Experts of a small language model.
Size: 11 layers, width 384, vocabulary 16384, 73M parameters.
Experts: 12 experts in each of 5 layers, 352 GeGLU neurons an expert, 2 picks a token, a sigmoid router.
Training: a variant of Muon for the experts, 309M tokens, 9433 steps.
Below are experts of layer 3 (counted from 0) of a mixture-of-experts language model. Rows are named router (the router's row for the expert), gate (a neuron's input weights, with its number), up (a neuron's input weights, with its number) and show model dimensions 192-287. Each number is 128 + 24 x the weight over its row's rms, rounded and kept within 0 to 255. Numbers have three digits each.
Before each expert's rows: "mostly gets" lists some tokens that are sent to it at least half of the time. This comes from a sample of Wikipedia text that the model never trained on.

# expert 4
mostly gets: " ", "ers", " August", " September", " October", " November"
router:102092127132091150124118100178147106165105122129104146133142094159110105057135120113137135160108110151132110116098109140151106111116147094126139158135139158128149142145119080183106164154103121177126113133136163100107106150134142102151117128097096117140127150139160086145134112130164137123
gate11:100117094114163150112133125116171139131126155123138127103100116155118096109097119103146110135104165091121147127171131121113140139117149127155127133120113176183112157101091093124058109139080133131096082135091124133131114071151107185136105119126131192100147124128150127160111107163154161120
up11:155174122117099104123140161116113117141129125093121155123119117156125159138142127163132134157143136122109123162112086125159161112152107123078138122104096117116142131130152127175173130140136114136141106127160159137116109160099141121131149178136137076125110089150124120115118125079107115165
gate12:102129139118123121139160136160149120197144193119097125131116129121090096101143116115108053127094132108154137122103168117155148127137081136137125122094123116152135135090149091138128114144126071081174131126116143150179120197113141147096108120115083146120160134123128125135157147093106088131
up12:134172111093093163105093124089154166151122086136096109121101165140114066128122139084109147136153127137123154127112186104121143148133104137147138142137144037142137112134122112118184119125128136071159134116127130182123103124133134118130085127140107117117153136150121070125090140129157110101
gate13:115139151128096151106130134168162106137104137168083091148089098123093151112128116138175105152127149111155147104103160166121120140126110082127121121108133134095167116121138100132114166110127127163088076108138140146121157084130154125140144122152158153167152160150083142127130090129124114132
up13:095150160101171108107122128154163135120123127093102109162129099126087117142111108132120118139135140112205149121130146118126115143112151167126124082124133136159106136160122114115123181131190110141105104103149140150126123138188169157138152174134129134134153134164136111144096133114112130112
gate14:115142101147125149117114124117108143171100130156111112117130102151119117116127121138156098139094099121134075166153151116127120123110133146140166104148121110145144106095121140111115141146102088132125118155140127132149091165146115132146135111101175104157168092149116195128156096115106125142
up14:129130122172121095129097107105096128106144110120156146142141109148137135149095130164120134111164115125159177141064144117090113166148089084138100105114113129138149116126121083164161128116157132132165137170150172138118148147098076130137150107173075127120117137140129090099107122128136151123
gate15:156117148149100122121151156157160128129126132104095104124098061133139116110137163122151101147103097137146110125165131102153097116133188162161108139086117116114153137125084131127164133111128124122104095109091137144143134118093110109105143146073074146141097198140163086115155161143171090120
up15:132153066116123117093071130103077165175174132122131098112087130124121119128154150161104123116142143147069147105183100162095110118151147135110127158116165084138126128153154113118131140078113090117150142147119101145154140168140139082120142131132157103114114135125078124173117096142127145138
gate16:135118124122110102157170117090090107129152143107047147146101096128130134153193109114145120169070151105143104090095100106146145131117156098120130101178139101176115106115093116135115155149129135113156145095127170130163180114120101132084118103114105118169142117102105145115128167079101175137
up16:135139127100126072158169129126130131173157118074116165129141160108122126130170127137143096121122102124063132131144114157148084148146124161131133119068088129142102149113149106160123143110092123117133082121137104098129132157123135128122120145119128143119162109086118112147113099138094108092
gate17:124115088142070168137134198149137109153100100123120166139096124123119164101161095129117153141132103126101125189150126149133121138116136118107127161128085132127148150114118124131093144137150124139111096161153168112124076102127127109077137153116136179167152153140096113129089080126179134141
up17:106110130140146108143119100164115127115133141087059101105158132110140118133144147199121156090064141134107147127139092103110120141160151129161132140116109140126154121137145135158147125093118098146128131161124177104120146123157158174155141101137154164131149096096117156149139109071133129148
gate18:083127129114107141115123111156065129119150181107116124106109144130112113127145129152121123115116181107115140083159110154115147094179103115133122131111173127113133135152165104122153112100109130137153103123103123104120155131082173138165116096118119124124151131109090127120107123177125109161
up18:176101125182137131150179101100169137117069126127122134105143154134166123119143080088163122156146117157149123130136132121109099175095103149158159101121077125179133125120124166146134139143123153078154093118131129128140101122143108110119142148106144107118153121150136128102147139153098140114
gate19:101122131129156171119147124103114111149139124134135150149153121155159069111173136105123123127111149092119100119176109127172129129109113137148150156133100126117159139106128197147110141105114138111127145131095137130201119148119142089159101137118117162144140164101142106132116137120139124150
up19:140119137167108133121152095161136119169109127145086149121131125161154090140157129151155127084140110133101144101123099124113069124118184168157135150077161168168127149123160069081151089166099143106144097130119129132141131144153125121126113175124104112142134145143172119144105133119139106133
gate20:155094175123155162187137141128115082116109170132118121121118133121142177109133097120107080089124121113136113126116106122095071133176122187143106104130128077114115114131133144113121162130130104108155092127137166163129125115144132130155148104132150142171125121141129104147141117092154158115
up20:085146113165104117147139129078126100143151083138135145107149147127093110150141138120138138150153147145163120110139153102137173123086120091085128187136164155113113140133113128156135103132106148135136177154157067103101128124083108102151119166129098115112159158110121129107105138107121143095
gate21:127163123152122119097110174181140115161091170121136159162135142128098113114124106124118125159130183131170130147139160162147114129122108085133124162099144143132137058135112109157107119148168143136134168124104153134125134124122110094086140145139114165081127147142063084159101122132096118169
up21:156112123115159127132128072097104146123151134125148118090096140128134142148152118157141134134171124082137159130087152208146103126119115116107114131136094068161102139132180127090164150150127140110160146163103138119153121141162138113105113106107169134120107108150117148160147152102080122128
gate22:125119126134063116143151141144086153133152071075111132101138106126127129121097103133179131125151120112179159135112180141129138134116119140153123140090142155148130108126124108128136143138108152140150095087139124151102116131140106174149100114140132139146136123130128098104093108119118175090
up22:113135162124133099119116132157111107141179109100125128136092146127170136127148148190128122147109116200118132122146114159139125175096188082126131098136152136111167108125156181111104159112133164111086127092148124108113119166112128077128176123101150160142147087103082159098093130137125116130
gate23:097160143158085143152131146118134146156112138142132151156090131076120108109130148136118121125116163130169146130151107126110154133115130132179191160142145114141105122146144115097142107127119114132138130133092150113101064138133144106117161150126156174148144105129105115153121160093094114073
up23:123109133144088128169117143143140132077104125145158188120119115088164116141164145112142136129136126102156150151121100129109143108174115134121151159132170154161115158103108106113140126095122107125117153153118103131134117129133179125144124146137160138139122148120083127097105138126120042124
gate24:131104184125135123125130145137110110158131135120164144115132107162111132098139128163144177112099157133140127105116108144167165138201142151168089101125133125116102088131078145124100098161079099152120085096131146096142102095129095124152142133094129117145111129127135163135115141097114149156
up24:112171119146095130164139129130095143133098121096149125113110148077117072100185109138124143130138075166141140062085145113098125126146113128134127162118090161170120150176100110106167111156113120127144111071131122102165152078155076141123105107116132100135162153155149128112096147160122162142
gate25:103109160113114132136116163112173144146124122101132184125101165144083122096112143126123115123123143123091135109129160150169162105150133121139166078086092139120152139159119133094141096131164126128153119130143148090125132116093132127142098133158103110109188125107170137121148162157119154146
up25:149127125159142146103122184090158074110128133143172170101122152097097105156136119143133168084117133169099126150100145122062104117164135150164127125111111147142132109108178121111096135159165129144150158143126140117128136145081124101127136119167149151129124155161119160109133115121103155143
gate26:084094100144139164156138124137138165078133143097154160098094112157164122141120149116132121141095184152089095108102140099061092137121075135129106154158112145109085102111141107088114112177114113124145119134135152100122082156123146119141078122140108116110106121149138141139137118160138103072
up26:180154153135127150106121122106132082138122119117139084107151148091145094102167083127114111130146113114160167161132117131203177125122201136127127127113163086128156156115113086126127148093129125110119143153099101171110157114153115114117189149130152146130141146114121101129126156112115147178
gate27:169135118129124160135121125069101144131124147113125125155158123175078100141116110113128129092142090148117115084110168164146169121114113183133142153132103166143151090151071109159146150135077134137136112138146165109122139121113138134140092127148121178144142131128105153141095151119129145109
up27:073144109097150111099168133159158114179126106109132126127117163148117131126162096101129109125101149139113158114135103141122118115111098078107131116069169087108128176137154131118116140164133143109106127154140127091142165155125116105163110121095113090141164124134146139129085130126124123147
gate28:128119142147127134126104153161107122125128139147071152105129116118152115126130086132125124161114136138126149132133139146124141084095130098104118068132131093137137099137103155125089109121199124140125123086117143116130119155144128147123132138163119129161140112137114093129114151121110084119
up28:163142137105140134126090156120123155124157110131092108153127138141115172112114112115182107150124125066079108173177110126127157129167110109164121153136126114121123136114122133101117172149124106138124134101120097114103168134119131176127114112147125130133123160151111131118129082094142138072
gate29:144094103132111117072153100140136118183153126126106159149104081153134128130123134151127107111114171165133151116106121114145128174148127093109133117112107180125120127103128143148133169132098079162087099121140119167133165094145126135107137149089134147125148117125117105078091116116116126122
up29:132151140111130149092124131115148119185127098129150164124145081140131138129165099112102145156121125146121127129074147169140133171113159160177157103138137119112110156133109113139137110119152112170103129135154132119181113123112146126096049150106149124118126122112132131163104103145125165147
gate30:103166102112145162082118143120123098086102143100102123113110108120117150093112118095179097146128156104134093135105126155104073156172170126116136135130079085145150138116131132164160100101135113170145114149157120085110124127149126128117124150113131143111131105145116148135113092153168119139
up30:132158140119133152139143128115155127135168088092169138148116151119122114111122119120132133089066127121132141109164087140139132144105139150098124169133148122170116147125098119119130099083103090140191147160187144128118157138121121112121128129145103086103157127097091135082132116125098130139
gate31:128153090117138161105162143136132108137146151130118085135133150147100114147054122136119088111127123131090125104116089111149125119173148118140123131123113092112164142118117080132159195135145134142157161140186096109117108138139143179088149100143111152130132104134126135139191144121092153092
up31:146087101140109100102100110158107141107147116125125115145119149151148186151111120116150136118108081176098109120143100118133161145131142127095157142135137130122126097110136097130123152149135177099121145130144143115090135117119138152157129136103134135121168135123102176131143147094154145121
gate32:162167118153102111105048118133170132155111164130164124117124125156102094140145148129101147157144150113126104138112129117170102138116142121121128127139100149133151103169137145103175091136143120151144137137131158112105122110109125133090157106126131071086166124174123130089130074142159078137
up32:120119109084141140162201170123124111138125120095117113094108173144157149127110076111158126115120093127131145131126122092080153140151128152126136163117144126132132152137125144135106174129148145083143099110109120162157127159140129140126090123136113185136118111084094148154126196146141108115
gate33:120133185091146147121123158135125137120136097179144132131145179113114145133161115171093133140143106118142132139156105106119112137099171143115158157138125117153136104158109130122136134188131111149140108103175145123115155114129115118117130151123110114130162130101099157134178131098105153102
up33:116138111114122143121102143104140148158113097149111158123109082165085127155086095109109107110108157156202143112129139130085103106123097125116085130118101150138096103099128112102136156115131182134113139137106145148120143184115157147130113085132170180108135165147130156072073104133125117122
gate34:142150089122131103136126126145127107142104110164145143106154114126131074099133077140125124125116151102112162127097140100103152138123110185129114102158147132123113148110141157104112135123144132093132118144121155117108117131109107099119146106126144122164131114158167061175132138133142159104
up34:107102103169143114130118149101178140151191099100133157113102131126150149091120129130168120138176156110112132185161133123128147138139142148081072132126108137122116115115124193094114120111134117134124142120144108139162076086143166128163152124115160183137120140142151126132127160138128128149
gate35:142143069159110152108121107156096134119136135168079129115105103167109140118134134125141126173130152143139144138130116143144097184146145147130112136138139130093150130115158116173090157094126093186151087112092090113110098134130106172099121104120074147136134131140148098115090138113138154113
up35:159149145168159133093153079156138116112094136126156131113094116141110132138124184125131135135168133126104134107129094158080102096139171135080175150139149086106102127098138135150099110155111122118096138090140131101169081133139117136133164165131088103117105109134131115191134119101150150102
gate36:132123146117124108099106151117129166106115142174138137096112110145117116140119138168090126107121122101145139135114137161117089136147093136119135148128113124144157159125141105132169144148128088121121118113121137101136123092136109137108152117145146116106120165116144127130146113165186133130
up36:130126084138155133135172115126111086154099130094124155131169087144139156117168113119142178128100118151091110136109126096125138197122149145156116104157121158128152129140137129154102128158135140135128139133098110160107118119127138155114084122137145177087119117144122104120133105124132138137
gate37:129135157094161111115128142135133147142125130094126118117119153089093138099135159085093147151148120127142121108114115138112146160139116128133103165098123163176140126109146135132155123105141142090067143116158135127116111185099129101113093136115156119124106134151109115130165103111148150144
up37:100104124159102145112161166116139151157119152101138171083158139107142127140116151123113105104157152151130126173124127140141181159124132146135119166121095165138151094146149121115169126144164088126116088153175104127113194134114187118107174137105120137155121146081111093108153143101121118136
gate38:142125180141159139081133160159146124081154121112105150140132119139128152139105162135122176147160175125159151106126141134115112101117107137128093123172156161089145132102140096130129126133153129139085145109115113168119157128132073098171130124112096103091106143109086147147122105148158134173
up38:134143151134111154108141106175108169124123104185138156104146147124152123119125138102090131107165179078166156117125131132097105132138133139139077137120193170105134091147138138117132112113148087135129088118131100131155094148135099122144125132094143127112122095088119147148160121138132154121
gate39:160139131135136127068108141151121102089113128116116115152102122140098144156130154110091125151132095137138102149171123187103150136120134118142167174114158129151114147110170144090139150155176137127179158151132109094168124141159120075128095124153098099111152122120112134156107129152165063104
up39:120103086148109168098152113123161104116116135136128116108105113147154149118113126139132118124167134123148139140120144130161114156155115184166164136125118108102095155126116125144116170138142158164142167144135100128149120149128107162133096145141117115118096123163121111166096073152129068104
gate40:152132113104134138105127126128127080145142119122099158120115130105165133118122107104097107129160159150111119113087129127120143132165151130135138125104136109071125114130125121159152114127139144160129146125112130109160115127142168170115117119141110137107099098131134115141137189130146157125
up40:137122131141130125107127138128161198132150093097135162137116146134092166083145165102149118076112126133169132128110175122111157133148072145094114117144155134122101169149158101142124165128178092116114106139128133118115106105117130122148118134095104127117169120116137112104117123147140125128
gate41:147119120169096085104121103119142146161106144132128139124123136162159128115120135160134091128073133119164115119075161197110161156153134139087095122119100129149153130103119122191133143130143121157120115144144141135129169125123124055115127122119108127170109134103181141133124097167132104150
up41:167183108156142115118083158123122201067155131079147141079067137184128134136121129166128131195108128132161136143146141095175117110134145164148149106100157122145149118124139111151088107103109133100122129101105113092147149117124149166158114136143110094156119075126148138089139109141122129157
gate42:151153164139107154109156135105113154134121124105100111135176096139113130121097090200157106133103137147139118135116081107119093107124123110145122175103120136123149177128118151143124140124099183088092135133152172131113160125123123173118136154103122136108133138124136113114140093151138130140
up42:130116144085162112091059093160140153156127107167199138146116113138120128136156148071113159169128107137058142148151143125121145158108128121160109171113133126126167116129130126113150123136151133147154152116121129137107161128145176118141136130130149123171127153103154179166080137114140127105
gate43:157115078108129159150128154146124072164168123143116109174148092136149145110147149135142160121116154132179144127132138161133079097131138114166196137138151148133139154118127109140140103130139171100123088095146127137187081161107112096124139105095126102140108169152173112153117107172116146152
up43:129084125155133092114110114146139146119111137125130131133095130084134100136153111156117134109122145138132114124122160136145109113113113134114136160112117105122116140149066116108135156107112128129136146131106121112088114118169133096172155175118142166144137083154118131118148123199125150159
gate44:110180145151106132091144139110163152129087119090158170125155139097144118104203122109150095126138151170130173132122110128143119143128094122148143163090132131159109125111113112186122128120182137130075145085100149090144116125104118107171172170141147122137092141138122120153138127119146101117
up44:162133170106117164174186114144122166110135119089164132104142137108137092113207147075165141156138090158122147125105129097164128138160133098116160160092138121125137114091131133180121135164168135129119106108114160132106085103126099162134161132119117128160137159065141123119109133105121092100
gate45:168132132121133128162119120120134108106107160101150073164123151137146107086140123104159129126146178131152117102087146141125097147116152128146164106105134145130139149147145192144108141139071142107142105145114128136117161122131148165106137111129107163130136113146121139102144170133142178107
up45:098115168125077149123107113144127143098129116131102057127139150111176146097121124158130133108115158167143158141107141112122092099160106137125150166147136162130172141136143141125096103103118095100173128144112110112110087086144119117134110138122111144157140139142107148142158109145137088098
gate46:157077126137163106158095135126128128114085134138144162144117101153172140101152115095146122144130144119103143167129130180109132138128146117138129095122130144143132153116157132089178183144130112156115126130182128120136123108154127115161085136150132149121113149133120112138127165138129072118
up46:116085116182163133150100143126128098136118101107146108110186122135122150103137132159179126158158155146165130142120111159130162157159134128082133104157171141096147126097150111116137155097169153127143107118174133134132176147131175100134139141100109142119151126107129093123134112128123149126
gate47:170111145116105166107110129156179125107127130128182137124153114165115124127143121126132099129159085161154125128108169148110114121084126154106154178124100130128144132160091098130110147156136157147138168142114147102113128094126123103158098127184114112149171156126112102165113153107113091104
up47:164119127125175132103131115145123163118135144169171108104174167170123116133160115118122150137129127121164118096138158164134122102104163164124120159138101127150140145148122118096119125159152130164143171148092143098119132131125144107147118159160127107140140167109128129157137180119105138119
gate48:124116147187151135088143106098137116123137155181129152117101168144137130126136153111133122125136113139128136141124109132153160109130117117098106148114130121125145110072176103106182146163102126145174123147155116176152139081086126147146151145127104150136182112141104081148124139118125124110
up48:112128078127159110116157114186106167132157148123126145120124089108118106117096106144148108164118144122095139121129112086122101131130126108138121140142121110143172144181126175153113110141098138111107142123139131100137155147128129148167134082109148122100126173111137177158107103153083107134
gate49:131108135136131149147126129129126143082144127169138139095141105140151140146110141079117171143133139077077094085116181140150107120125147099160149097133128106118109090143133104147138118156121136133101147140124128077129165123151127153108133146097093137150103150154154125112171145136106171100
up49:120130174137140086157120123134130082183148132114107074141147117096122100114103096142152117113120107125138126128119113146137127130139128162166083111109141134159119150076112132097128179103119145129139144078141125128144130119120118136101091105122132101121152110140129094107139079107118170161
gate50:096113114117083123118171168121146136097148132116145128127125157147089120124119098115104117129106147136144105151117146112109078140135115128101141122183118100130159118107131114153145136101150168140138126154078167110110084079128152095138134108126120135164099117149124123113149148147100105110
up50:123106117124105131102106097113115100143086108119134154095154120158139122105101108142125133125115136133086133141129163144093149130099139144158128120136103103101095128135117135120138144140146108091164089126121084087167125146159156106138095139150131109124142116134122107146149122078162168181
gate51:136145125157145118147073132118139149124081127094086152125092129161154111110153179110141130151123139131135128123095126180096159128126160064114106078178183127131129066145147159137102176146083130174159123133112144143113134145155131102082148107152146095124130099123116127121111118159137105147
up51:117128175080134093125127114105112124147149133154112129120127111082086139132143111103121125129130133143120136119096132082138109118115104182101137138126093138117125142086143136125110109092135107121114116109105142126109126122065105125120116093139112171148124125149119115160152139108160154109
gate52:109146108113140149140101122142101133178143137114097123096143133108109095127134114128145139103136117131139103074140143126122111105149094193099156152122092149146113083142157127171138090126130136126097124148122128083114093114107144120117127108111117159149134080146150118180116107141106108115
up52:109155121168136151128136146147122091104114140152073097145146127111176128155183126081115090113104126136119172155117130170138133141124106117118115102127146151111098123147146108111098145162104158127172084114130064154114148130144112119120095152125120121123157131151129135134159112115159127157
gate53:087147099125114121160133122131098175136103108103136176127181094108090114090146116120116129088173101104141128133094150118096128113110106140172126122134115138142147164113140091119096148118112090164123144139148127095104113115126120102126110126111104109139175179149164104128130129147109146120
up53:099149146104119110113105094102120125139108118117121127141105097102163084128154132174144120127120132150119109116077105109137152113139140112120126095086107113123152133112093097090147126126175130126118144133144146075102138120144101123114153094106154144106160122145138120098096139118101132113
gate54:116113148117127133181165137111148097087116142155114151116124114135172119111141121101130139127134081116138122141133140099106144151111134146115146126152123164107183113136138102128137113124154152124128141093160134145130130080118135138124137118110120126116128111127105110099117099107114114140
up54:116139154125084119093130116127145145100165142177115173158116144127066134137189131162151123120119113125092145119135129105130098134086123159107135103109117094125145148137142135158116122115128145130132173114107100128101085099102177126160168111139111116164122111086146093129113108158123128138
gate55:096099148094110114135106163122136108151108129156110110103121135104171095101111159138105116166131121112159125110123097115155126120130133147096130089141118161107123113141159114100147106079142105124119162155124093142105126137148109140161142131135144111141091123132127108165132142145114142142
up55:127094137099105109116113140094158122129110119152080119078167122113154096117088137144138119106142132088133125119107095092157107165137141131112113084160126176093132130162150075128144132081158143133136120163135129124104112130162135135104112122187154139136114158116148103126167096148119115145
gate56:131070183157148144170160090127144111115115118133153152149076143112110130103123130168140169115080158127121154159116135099114072127136137140138096126125137110112118135149141153128139157164131137153100152142092122133109162113138116120158128109148151141152126079069172130179128161133133116109
up56:138120151140153127112099135131162168143129154121138138167156138119097083103128123168117118132117117113130136125098149103144099163112128114125124090115141118126102117153069088141151127149120094103114167133144170125157135127098117141164150108133130119134158112112127139178115128071115137104
gate57:129107134113113137124178125124146095148147169152093098156114122122108154138132142174124165110114130135120087132108116138117072134115134145120143112105106111156097122087148107105160144147161094104140171156156151111148175144128144149123058135149111096131128123123142116142138114148151143125
up57:139104129111083139145125098128126108117146137130137136124137115106095143109111061125118109143139090159122092047125162086149147129150131171158148136121112096105128123138134095125151107095131107111113089107142130124149139109130121111130136181098148127137140144125077100131145157135120147130
gate58:126152146129155130116170111122158189151133097123149152147102101150174113140080154109111115117103115146130146124100127121098128138167177116105142121146163131122127111150149137135096087121122131135129149112170125163115149148121076150138132122155173146169175136123123089144124099188132133123
up58:140174176164154126149137117157158159175170154128144184167118151115156110131096129129094169124119147091116135128128110103076125092123160081083092169135139111151128096132139149104119086093143154151141135154158093138123150122102139110129148120130145137134152116127115116113158107158129113105
gate59:129115150141150126128110099151124127126155121126119114096114133148131095104112119126130126155117080145104125150163132120159152155116105142127107135132167125173105169129146147133108124097145136180126137133156127136111132140151180113134129100108151157128154055128129115132103159140140114191
up59:154124152128097119121112105132144094126128115124097100117123133178113112091112131142135141170113101126111136160144123135142176170163139133107167111140190160141117140091107173120138117118146111171147160158145149151084153115162148121115113113091158165166134095114143111147141157121138115171
gate60:168138158111069137155112133121115143142130142136119143133117096096114117112139145151124116131106126161128130150129075134127129108143115091115152136091098114118129118134111110170114154102114163139091135108114141125100170162101135082099095156112135129079109133149134110116155126102078124097
up60:123137132139127135147159146143114131143172128118126107115076121142157155156109129101096098149096134140159131105138161104125130127088167136097098166111099125129122135148179111107141137140128123127118120151132143114160115114120138117126177109118122135150127118122097153126116120134135127131
gate61:153132131150120122134127139130146085134090118129102119125108148126121153105086142140141115128139122140175150148133146121140128183106122144121129165101110139133093095144134111125131116151089124149127107172159123136103136157148116086139093164131130170139116154135088093087136118156144155145
up61:121108099071143054111151107115104130094135124111131117145158144128114139125089121138117159107128151139137086081126155127114100140135113151103110095142133124165145121111154128156135120139119167072128143139147127125138125108152121163063135110158096145161127131127158148136176118084162164152
gate62:146071126128181115120125137149137135103117138141072115107153116123121107109142171133137140098142113114118118177148162154167119169097165134113144124118147125147137123138141080136123115100136123166152098164154135119105108120101153148131122113131141118138138142139148108143123078156115127120
up62:119143119127169112150154165128148144119094124150154149124117143135135147095192097157118168102102114130123122116132136128089116085156137074130135081086143104120159111120115139104082136108096102116114092108124099092162114130093091093118139127132152151161166136085146131138174149139103101126
gate63:123138122117128126143126169114077159160156166157107107098086113154161117093126151120181151115108175100131117138158099122123101134140136134120170156186161108107146134108140120164119158127111084151121120135127101091128098132127126129162157136151171104117135115094121158159136102100118101160
up63:132150128133114135121106083167148127117142100118114133154141143103136125136137116137096122135156112147137118103143190124106154108111129087125132148048103158114106116134154155091126085143112134114110140130101151164150127137104150090118106135127066123119157103155106097122108116159161110085
gate64:130093144170131145099135125102109154162133139123091128133151150164118127099117113110147142132138137142170105087120162144148154119132089124139145147131139144138127158143129126160101145093134069141128141110141169126119104159173152127160089153106119105152123149100120121143139140161133116131
up64:083142172119099128134112111071121108149108106159143116125117163155146102086140088125168142145157156129126141124145119138125122167158117085104170114146130151105128136145101150121129115103128145115149146078119112107121105131161145140149126096050125135092168107162140112156132112148110120111
gate65:130152147103120164129102103120145158153108170104162113098162104113116167126124125124118138133113137112144178106131123135108118106118098130155119103094132176152152113182078081138164156120124067121101112123148109160111139147134109153166127113120129116122112130185147158135119117143118135170
up65:121148115128125089075093141122129115133137157101130134183145072086159134086166122126089087114152097091111134128129146129137141133138098110141106114128134141109113166097109155096083128141123100133134163177149171081114120116149152126131144117115142132143114113123145065117135101104127128106
gate66:111141148115127129163151137151090106149113126125168143158141106170145109126134071161111175113117131167133092135137150157100106098121131076170121137129118139166102143143143091073126120127122114128143183105113131105119176120116121097115111156138096140101164110139100165114148171206134125166
up66:145143135118094153158115107127105148134103139137118128138122107106103112123122139097132131139106127063148165121144094129105128159121141144099150143101147102128161121104126140108139144125146134176138126155172115163105111127160128098151110119054104120128143161115125119115132123079118125111
gate67:098118088144097182134107155155135139155083135109157150148128102110106116127094119180137134112104154099101130097120111120106153128143126079172140095157141115125134131177109110115185144114116106131145141140150091104131156145161155137104141122163141115155128141153111128141123126157115115122
up67:142144163100129118087154082105124123119155115108175118091151143109110137142104141123100114161132098125148099112126112105176096129138118134107144130121104123142146133124104161153090113124134145106117118104103133103170144121112078133127141148070140148093126144107101113078151122105155107110
gate68:125141118126132143140135099117191101082146147119118130101094177126114116121091134130126089130135123139125117122166124091081127148154166145178151191161109161134121160121098148147145106167131159135145143121098119135096101117124139136165105092138092132144160145105145138155127116163097103159
up68:150108136123111133154141130161100147130143112119109147115133077115154110116155111166132140142133143118130163134162139160172141108122103120121161142126103152142107142101112141140126136098131133144133131137125142151150116133138148092076138144113138097155100096167166139123120119142125158144
gate69:081111131128174145106111129126110078152114143102121136135124080142142140113161151084137138145131133112128126154103156099119163122118097116119164169127102118147090148143131155122133138132134096160104175177137128151135158103125135156155165128138144119109111161130147151102156103119148119181
up69:082108109122155113083084134118083079123143107127113162169121100098162135114166134099105109139131134107113160170092158104105159101110081167119139153139129092139104172150116158160083162119125083115099125146108085125105125119134126117141128119147141140107101167139134109066141117110133144151
gate70:110141170161150149150120116178144126144115139111120108117126139137171147135169115135134113145131097144139115125060142170120126107149135151131120104124106115116158119100132115164130156076101037110118101130157093104144130108096116153070114147120153125104120134167138095153152086145083157101
up70:116102100082146172101113156107154134150135118157147084121122144125154137136121142118131102133134132130116115117136081138139147158125121151140140100122081129119119118128164128093092147155116133139160069157121100134119122103153104107115128115114160175134124125121114160100132133126122109141
gate71:139132099113146152149099133133119179149155130154116093175142152107102106140121144138090150126124064131155110135153105165115120145103148093089106144113141134119138094113113140148126118099150115146105145135130127117130117103124144168114122132128173126099149167122117107175133114119139111122
up71:117115137123092132119150165163199121136068098095138145150110097151119123121134151121173108161140104152156130148134146095111107084125173138140113121101140117095116149134128144117093128111118131141101150165144120116133124112143111137109112145135128114148119093119131130143148079162170074111
gate72:111095143153129107106129140112150084136157117138090124130107112135139120111142157079084113113127159127126139091137115153109108124148145116152155126132167175142160114098127110157123136137146133106179086120125143119146120141073145138084140144144129133136143113057120117138151117176120140154
up72:143138096113155123160106143121129148139120102125139120139124123132143105175102110122131165123081082121122139149121087133133144143110144120097108133139138063093147137149093167127098108120114180137115148174134112132106140160183083127182146107127099130154141157165149076123130109142116095144
gate73:135107092146134100114118179114154145150106108140143128147145100180117175162095139089162133128157135130082089090076122118125119146112089153194153116095146123138110185116081132121112109133124119123139149143129123148143155150128093173138144142109147110118148102145091154123135136074114103132
up73:123166146098114147136134134103110113097110150141133151130162203081129124127118130159107109117163119142104107133117171185148101108184156123098094179121073151153120152128098109110057142104112122128152165115117128106123074140090140096121142118131143118117093142118106090095140082127135096131
gate74:150079142170142156142132113090110147145127173120105143149188076120172112113109159136116142111151143104165099081103090129148110132156098105117139137149113120128151142143120082170125172148167145128153165142111114155126175135114143118148139157118131148154140109136136165124112124085112140145
up74:159145166102085123107126123168139160120101109114155117134104155096080159116169116157134160115100154119118133096102147122133122127094127161114074164096102130085128113113122161109146102102157114130071169119117184097124127127113168151106105154107126136181135123112150101114128123136122133115
gate75:118141156118123148133139082135100090119112151124131150106137134142131107163142102120104128104152112160174112092065071089129126130109108100127143151142120096083171094173147139133148129121124138110092143147136149132092109141133120108130140132170121124171112146117146091174141128128132113126
up75:117161111138142142114125116150106146117124173109161114186098099152160164111118124128143151143124125107137130127110123109074093150164160146134170160091122151134101128120131124150127115173041084129123135129103132098129068110118187132147091144128141125150119139153101149146149146116154129125
gate76:087095115149161141161082116166141168168173092142139159178131136156150157090142099152152141149185086118150186125141149127145123110128087151150122101085125171126112127163115127155104120129130082106093142121124130163128090124102168104149115164135130112204157110121144094121146157127192152128
up76:075069129117115131139104138161131153114142084105129149125129111124116129141160090107146141119119112103115180120152163103075086083102111135142138130108143129127082093145145157148124129094107154107099104111126113109126104142125196082120133138107134092154163113117101113138115155094143154129
gate77:111098119106138143149113137121118137131134091139123114153091150118160116135111126099113124125166155102104169190140135127130124179113143103128094164098117082095132128139149140134114127127104123069119080132146177091086101108120133131143131163162170125141152157157119118094114104133161160133
up77:115114104075138138113140073127082083130122105120166161153143146101164163129129111131108137149134121156139126151148139112152103157113115121134155148129096126106147111117129157110108117096146100141115108167121125138139125146141150106114121136109088125141117117124152100185108148114117157123
gate78:143123137135156101160122159095167122165119134123087084099130103141135168123093122131122117150130148133125140096163114158141144104117123128167144122152126095172125136110124109135151139157177111123145107112130112151085106133105149152125169085155137152129180115126186164104143102101123176150
up78:096136123153133165150119150145129113128086176140112146102095111134123144122116160150126125097153133131112125159126143127100097119139124166096117134135090117165152134107109215067118124126126154114087151176109119090132141138116120084125147133131085140145115138149137132139120164153127139109
gate79:126152105108129132117166149126121074092154180152175130178097119138135160149114086181106107141148122140162109133091100155157116110131135106128140138107126121132096115149111155122099132137117142191112129121124136122126116087094081168111139109121082116118136133118123092101147102130086116154
up79:141122137166159119126148122118111105112176164121117117142132087118129134148168138134082138133174096144192119146148150140167118142112110142105138132149176133138160112154131116149129107130126108132112140154166118148137141108117113152177162142126149119104145089110125115112124110149086135093
gate80:129107128179097114136105114167191165163139143163129096115149120087117126120113131086118127109122078061117162115153163125131130100146155159163154113123141116151148131108166146153138173140109115119139123155163108107173174156114122164096115119129103105125186109124187115143132145127095116121
up80:101122103154126090116112145145124123116148112129125109125129135092075124137126121128138101096141144126092161180153113090122109118149106114134109114150191146107125088122112159134102084155157123114161099146159120151160135177106128156118128078170132137163179137123153103143116165151098089141